{"hidden_act": "squared_relu", "normalize_top_k": false, "batch_tokens": 65536}
Below are experts of layer 9 (counted from 0) of a mixture-of-experts language model. Rows are named router (the router's row for the expert), up (a neuron's input weights, with its number) and show model dimensions 0-159. Each number is 500 + 25 x the weight over its row's rms, rounded and kept within 0 to 999. Numbers have three digits each.
Before each expert's rows: "gets" lists some tokens that make up at least twice as much of what it gets as of all text. This comes from a sample of Wikipedia text that the model never trained on. Tokens count by the router's weight.

# expert 43
gets: " |", ";", " L", "L", "K", "|"
router:507495490490516539512479500489478483498498481521514480528496468553479502472491527509508475491474463437498518488536485466544468535475446516504502464496487510501475487429498520511502485474519474497504432471497484487515475471490506488484508511509493494468531501517478474500491528521491500482467524525495532526529482512480473489533469470534512508590490498512512465518509510504517509525510479462504470559459495499519509494472483465532520531452519476497492537482544509510453495461518517
up0:448457463532498502491436528474483519514519474499517476486504469493521531532522525526497516506495532477463536515510502508503491489441451501495495482524470542475478494500480559505513510493524502506463512478487511473531504507535508464452505536490517495538510438517510473505488523532522473456510536493491487547528460496520506464507508458491524544513476497511492476474474475481466497519517537490477538484490489539525501508525505515553468515504505467518516502512541493513467496476537515
up1:512516508475549501479526472549520484519479524521472451516521509448523482506501552470532485515522508507497516471496504523502487496472452433484490503497458532491500478481502491514488522439518505523498501462493512482504481492542475515454485471461486464466490472507486471511459529491505465449504487505501455470504497538510537517518503537502495575500510466488518552463487456494515526485500526523511504540500468487530501476494480502515500466514531504502483466514519507495469475480467496
up2:498469479503494518526482521489515511503476451532475495532482499496502456486498510501560495454496427517549539467516513525470455484472510449506510467504474487473515513515517557482503499492530532440526506523507525467519513455513501494520547516530506497504461488506497512508534520467519524495552540500510503505507500470514528480493548472500530473508506523492508518505507475501484549505495489550463519475516480517511520483449491471459489553522504474481516502547514503517507519484491516
up3:519499511507501485535543532487475493480493496523475541535482461528451548472513528528486514475482486498515515428490512499483480499493494493525515468514503543507486496507479537544477496516477476493492502496477527527461484484508497497475488469494483466502511529482519488542445506441500486505488493468514533473513452496499517513506471521504503446520519451516480458498480507522464474520470507498481489517480475537483538493484517567470476516508547493510467495533550483528481451529502505
up4:497491499459527518518519488502517506515508509555489521523492459468497465512472441458507477492528461531508524486507475489510508461454473493529538537501498509522517507517471450485532506494505519504509474452500524517513494509505530492485533505470507490460526541493455485512539546477512514517499519489565493540505450503513527496490493464485527502546505463536500499504476501489533517513465486496489475488494470476436478512506546465515466491521450460501548521507528490501477510524507521
up5:495526527522458489494492511502487482541534468514497515512512507500507482445508497534535439511490438515511457460508483524517496541501508505495522509465458498521476500488532507493498519515519514495493506496522560476502511447496495485499471551562489471484557495481481466500500480504511467507499516506522515532547531455484474474516475508479459489523520474489501513486517489496501498495525510529540480506479513507536496553534521506479527569490464499483539488493491483478451545475495487
up6:505501483511507546504506506483517507433525444529514483505480504532489488482494510517530523478488504508499502505530492461530481503482548512496539479469545478471488538503472489541517465509520523488498522525475516485482454482495485485550494536497528453486492505466507503505547523513497520519553510505482507505519479505494543511442525467500557460498470495534478488482459524485522489485482460503457504477516550563540500502508484470498515512512515471522509447492464527513498499498476539
up7:563489479488506527523516497539496527533487502495515518508505474560486522507478500470500489501509489443530480532518493462512485524483450483485454491510516466513502529542532505489473492496474471443501465474470484490466562491511510521509527499502456506529467463533531486538535495506472486495470523496470439506498436461528469512515514503537491492516510468542506499513509477541517494510467503489501478536481526530493493490527535477522481497506475525507515490468507464519515535491483525
up8:540536421527518497553524468522468496486494525494523470521543472546467520521513520492480488529455453545501512475500475470503522450499526484504458514525510482488490513491482525529513495492519510515478479505469496504489489508490503501538509524522532506559500460529468536491497540527464476496513542496501510453511452496488510534501475491483524520496501502451514495507535468487491482489551544504461502514489512462484489479470498516505497495539522480508492525487515472508473443505466486
up9:496566469475506523484523517478473521510517529516488481503477508482505469454489472494493507527527502453496524472547528486521537547518514552506500483474514476512522495522495494565519530543499507444486508529495488492510463509509493464506552505532524481488517491489517503478491521478557474538501522516495491504485526496527487448516489525465515503522474510464500470488482512507489493522498512539463534488448521561516488506489515498518482460520517459530484538491490533504494513502565484
up10:541489529514493488505503505471556476527466490474558518501524544498453471495484491534532526500492509484523530484517447482474497475518512502480527497438459456504479526507493524492490468501466519500469523505493505458482515506483511492500499581524518513445514472537510466484531508497506519478487501520538512512495518503481481513517478471512494536524460511485461501554475520507522491520512540524528504515453462493507508500435471517490494488502473527514494517466463491490469482484522527
up11:518493465477525491489472502468518500503558525494507462489464501515517480461466469490503482487494482510494499488522484434515484512483501494470498522495506477522490495513538526483472479510485481540471430512454507512508457506480516490517524469511527502466519503490488476506494479517516470514545477546521495445499503492494472512486403479504478527520450519513544507474483481522508520468486507458522494520534529515524522540496497460486495496490475449461488463471503471507493538490524520
up12:508512414524507502501518513504481537519468490468532525464494496528470513456497526500505478510505496523519466484530544477502495531525530495535476463511492487500486483503534563491515483466504504472491533455502511486484483440484468501453505464527456499513535490541512494497471474477493489518519518535515537508535482482500514512487510531507473484506499491535460492537503526537480487520505508476513483515474491536518502568516567466508504471501529503518543512467517515492486456487507515

# expert 56
gets: " |", ";", ":", "|", " —;", ");"
router:521522504513491560515466481526530515492502519527519507557476457495484520479491533505487463520503523468497536485486479491547508459462475495517483464549499492470511438462513489496528506520482454469498486514487480533513485521497494444492516525492462508492516539514511477489540505509471505530506475529541526505553508515484506465533502463527517524557500520481486481533456523503497505499530452472503519534499508507527503488486514442527502548503453516525494506493497478510503470507501467
up1:481467507512434552469517482512471504539485520498497480513549514498482537515483537518486501498465478471533491500493477485515480494523499481470513522504462497477456521496449530502493500521517501491490481511490498506501482520489524500494488513525459512465455484510540485514507534480477564580537506502494472524524477518503490500518547485482512502485478507492510528481564460480552501489477484500504437497506500498532497490467505554450484478517510473489516530528510512499446476517513475
up2:508521500520483502518497531494467466478505459518512499562554499505519533552495519547501414481486472518530509443517461457513498464477519481502507476509459507514486540492430529517530499513466469504493497496498493509483492495468484495482525491482476527490476506502525524531500479476506490466480479497525510495542491459474518529507524520524512512495508503544521450520481454517483536491527493524542503499508448533519513482468503533493524523519523525473488519533503483463519509513504511
up3:508501500496524479522474432488472486474537513484476475422530470506535475473542493498493492501473526496524543532514507501483512549466461500530521514496515531477524529481517469510494479527509503469524493511514492509456516467462497490513517511477480450494453455489506524506464463506505517475494481491552498488464497504528546536486503503496530475503518495516498521514492492507466471475488507527514435494501499490465502509465481484488475490445510446480485481493494532494460506498497563
up4:468521559484486487521466470515443537481498532497513459499532487522464524516504476503461534481508501500501518498501496501533539468494525519476517495522505488502517462484513505498484486508505519465519513505508511498549520493505489523530540483443499460523519511446516517496496504515500496529450563495513513496522530461498523510541479532497534482544487473461466502499499487492588506492492521515517515502512515520501449445495517488506525478511498500514501539536510453478464517469462497
up5:511441494499487489517553527480505490474495513442498469518532514441503509493477503560526579483505488510560521517513485488519501493493544471470487532503507516526482508510487489478486465493480529519516489476469510526514530551504488500497495490490544506503497509470522528517458523522484483537493500503508460475465502486513512509538463487492464486472497494504500544508528455482510476516495487468494488502496519486496486491479533531463465494486512446491530479570506467470490538512515457
up6:495511545508516505464473500484539493510498524535545497483458500504525480495476499487529514442549525502512468488536473515501559496479521496507505510499491490501462491535530508507481493492487528476544484516542471497471517528523518527519521500499539532458522520490510509453535475500542488527461512511484463499538528508466507471498489509479552462527521472481510477511488486487492478497498514481497526512486504471536507517451444533480519558508490513454525510518476537469437493503516468
up7:510475497483495536496510529540471507499419469502500500510505500513522480543485495464516519488528496500477491501505460505528509478462506486487534537512505551456500485511546468479536478518528511500510509478462512513498509488448453483518476506491493482476494492460511484484441510480503483514528529528525489498562495498526508501494508512499529519491505501530479458519509540494490512514518511497533491500435537508540500471490544580487486483484478505545538491511505496500496531565506528
up8:502471538527470467470547480528519490478521498480477491500504531480457514483504547507502485484524482516551547443516489492489532532509500488486523528493541483486481487491516481551498540505474479480521501525488505495499509498506503492475466515499470484490481528520489489459520503499525499529475455517505472531500505491467506479496484508481562489498511482478464490496546563500502565521564463476508528543485458491514537506490549474498492493490490480518454475530504493514541519489483542
up9:542549493461520509463480517506562495508519488523515551470504500516494517514497518508511490491497579508512490520522522492545441473501462480493491518475478521511494477496516533505520541496540502513501491468515521500477485497486463499489501472508513517488527511461530459527554511546492482494495461528524503482496473530496524447492519502500521514484487544581495493500480515504473494480545510492518480507491495532500501520425508488510517462482478517500487480516479540513525476519450499
up10:518511515475521530529504506498498477541492563457482492515521468521499509456478503516482467559493531528473489461486550469495471476461457463541501501538505545500484524505500483489541473533509518482487540478520516502547521517474511508508479497508485470476516516552485522533502485514459518526519493515524480479465496486482508530548520500534487507519517487481506500491503489499511486448456485486513475487532524519503511471523511529510473555542507482527541476524488485554495484489504547
up11:472497527483528514513523482548504451483483511476526468476469506499520500516501500489503510513498511492530452497485488472520463525524525474484459490548509519464523472489487525517514499488538565484474505480503471540475461540493471469499552497483490498490502518541489514521499541473458537557457494490498498543497476551462511493469486520488529574498473493498495465496489489472500536495488499498483484526490447461495495532460475493540524528497487493506461521523493485497513526500517525
up12:529518563527490515521455456530549508496515513474530491480549504512498487498432482427529504522482469504491485507502483530524418508490481500485474537516514486488462521473507492500484507512497461507475489495469481529520493503545527526499479491539485526514496525475511521555462504477497516505498498488514559521484499482539493490501556492509487482479505513534543503507499536515503477520499474539536536517496520492499517515525479505481543518472468485486494494484500494481534517492448520
up13:489514474500487504529524526478514505480529491489468513483532524438518522484517501515485512555455540487512473499479443505508483499492535516473537459505562529503493484481510511514468483464460523497543482514489471505504501495485504507494574514494531540491525505491545508481496466459557505508494510449500490496465497478504484521484524495499516510476503538536496522525513514466486491516446470505533516498461529502543514503505477493510499450464505489448505495511475531512559497520478503

# expert 1
gets: " St", " The", " and", "St", " Best", " Her"
router:468543520514465523493482529518524512486480520486483485509502469519485497472489526564546519532460492505510508485512505503504478486488474503504526499549467519494531501513468532536566481525473486501446489517455519470510492509514505439518545525562488512493523512518520446498511533502507490494500494522484500496535473495543543491541440512493478485487447490485500518508499525537495482520531481466492484508489510538507490475470512500510498534466457541490522529513474500531530520525517499
up0:501493503497474557487519524512533491506515488528508491533538500506504489425482467543472525520481484446492479519499532530495477489516493487484521539480497502452524540476470525473505526480502484443505507548482484457496477485555517495493524484516457547511512506560530489532477551541514474503484468507495513498503514466525494502514483496495507500517487462479493524497469490536541447518505487478531501487515509466476471499495481515547521497505491502520486529502553510532537478533522492
up1:546513467487498508492494477524515484519542476540466445534499497499566462473488540499534493473480508519541504500537517495440486514489458497492497503472469534531500523466492488473552512452520462451484488490461525456513510502521471522494501460502549500486517464510507480459461521501478507529519513506534517518528466471539462478505428535496463528515484557499517505475492518504496523500501502498494494525498491511505498515494518515504491507520474531515476520508493469499481521484485527
up2:465506510498507496505487499515494489479519545509488480491500495554505504462479518504546509427488500497512524463510492502479489454478473485456488579478480493531517460549551497534487496511480518510479519498505513520482480487487521527519515506497473502510525542488489485483458487458519500529470465541515468483504528489524495504543468442509496490516495488504513537509518502470440470508487499433538474497454487493534506501510528489511502519498476535538479472535495494498545495482487463
up3:531505475489482534446483488532504520509545485450498542489534488453497503497496496525501540531502510504509487515482454536523511486495500537524495532519536513539479482529491505479517497480527472484450513547490502476520541527503519492489506550472494503522491533537498497508506475488518498470485482538464515493493514522560475501528517526530466541521491522419481487479474478505517514497511483526463526524490498509527518479474503484527503511506517546465456539480503494528553472483533507
up4:500492520474490554512512530516462470522500524473507482486512495529542492458476507526488466488511508448496491515503535507526532514522522503448509472575480534427502461491534518498499524541483483516462495518468490467523523513457510511517526552498482509509508564496493508526542528476515483489529507480511488513476490468510531515536489528513482486467451504490534523501536516494510502500536486444498477510508509496510515473511464523500520477489539533485491535480482497507540463485521502
up5:517488471538489527500494525502516510467480489504453444527542502490495482457509482551507490489459524526508522502552525490510519482500503480507469481522459454494500462503515502517479515529517460501477476513500511516520486504516513445487492506520438475501495521508459509497509450507541530524467507435487486524498489529553494496483466440506493491483517499468532475497470542481490501521534518514513537500499490482464502452498514481543517488453494504512481501507502455523470515544462516
up6:458455438513485473483472524513519523519501489462476496495494507551493494482477506501512508509503524529531532444517496470484484466495513510498487538479515477462536507479466528496506495500460525480510505506489530469504473501535467562550543502524503456531523549513490534496511529489488469489464536482504489493506448471520481493536540527492521534496505482495468469521513492474529487501482498510488517512461524525470525517493503490559477482506506555504495523498496526496495537543448520
up7:477474503490488523505514508512517519468514422510488501511485458483521510535486525502532494547499515523523535491504522511476515489491550500503484527519477493505520463498467538517511533478536491473499476517428519526509462521484459488461505503531515505474504505542485468497451466474501520483540473522484543489510479497530536521509491513511516501519490459445517497482502506524542530510543488474528505488505507550483467488515528515509527516498500439545528479489503508539479548526464484
up8:474478522510492502497516525500517485502484444485512515504517503514466502471527470537483464493493470450501516496515464503466449486472446516513530461524502538487504498475472496492555521486501554518521486515459509483483543440545504509520518522475462500463495486547458497518506533516447489514492500484493547478519495493498536489521496499490499448494468485473527466488511494488465550494476479486498497505494488514499498481470499511500488562536504555552518503485475505479494533495476532
up9:494530535471503513510494515488518503503509496483490472461544528510485514443499508464455475526512562479511494466464479481543493519443471522521482524491512478539475525464524507494505506488476525488467484480523484538509512535548522505483487474501498481520497462499496439483520494511529470488466489501550517508554500511513546515513447524481493485515508423511505497472478488511527509529511497475498467493519516498481483502537554475487528511495487503510498513457465502542469531520486517
up10:504479498493471503499535485447512472455497500492456529510505484505496505534526506526484538532467475476500465466531548484465464550508473536488501454486493455563505497491530478488485476488526489529485487518462499503506518519507483502493496532493517475501533531489501505483508483503432485506503510546503521488507533504470539485494479556552510493492520489535516479496531506503513471531518527509567493498530481467509516527459508501453481496491490505538535527477524493495492514447463521
up11:508514531513505529474442511504501478501488533472522492506496520562458521523479515517505521490498518499510477532509483486509486507518503506492517496493489551489507458471508543513489518532514441491464487509456463518484550486537529526512530526508534483475505546533526486480504451515519481487468535518468483495497459501511530495408465519465489552520516488505502491534493479537530475510512530454483534488491505514499478473498517502522514489528482486531514485525521510521456471518534511
up12:488480446499508498486496536475500542510508508501500476511501519474487487464511485498479514497480524532503497486485506481527523508552516508479508496487499483532529502538478496473514486556494495493463491491515498482487480506532486531510524488493469469455556492541522448529511518503461502534515549500496476490565478495528522494535485475483459513573459551493493489507481508501484486502517484471507580500467526500502516542500515516549482478512517476470513462518501492500513462460444509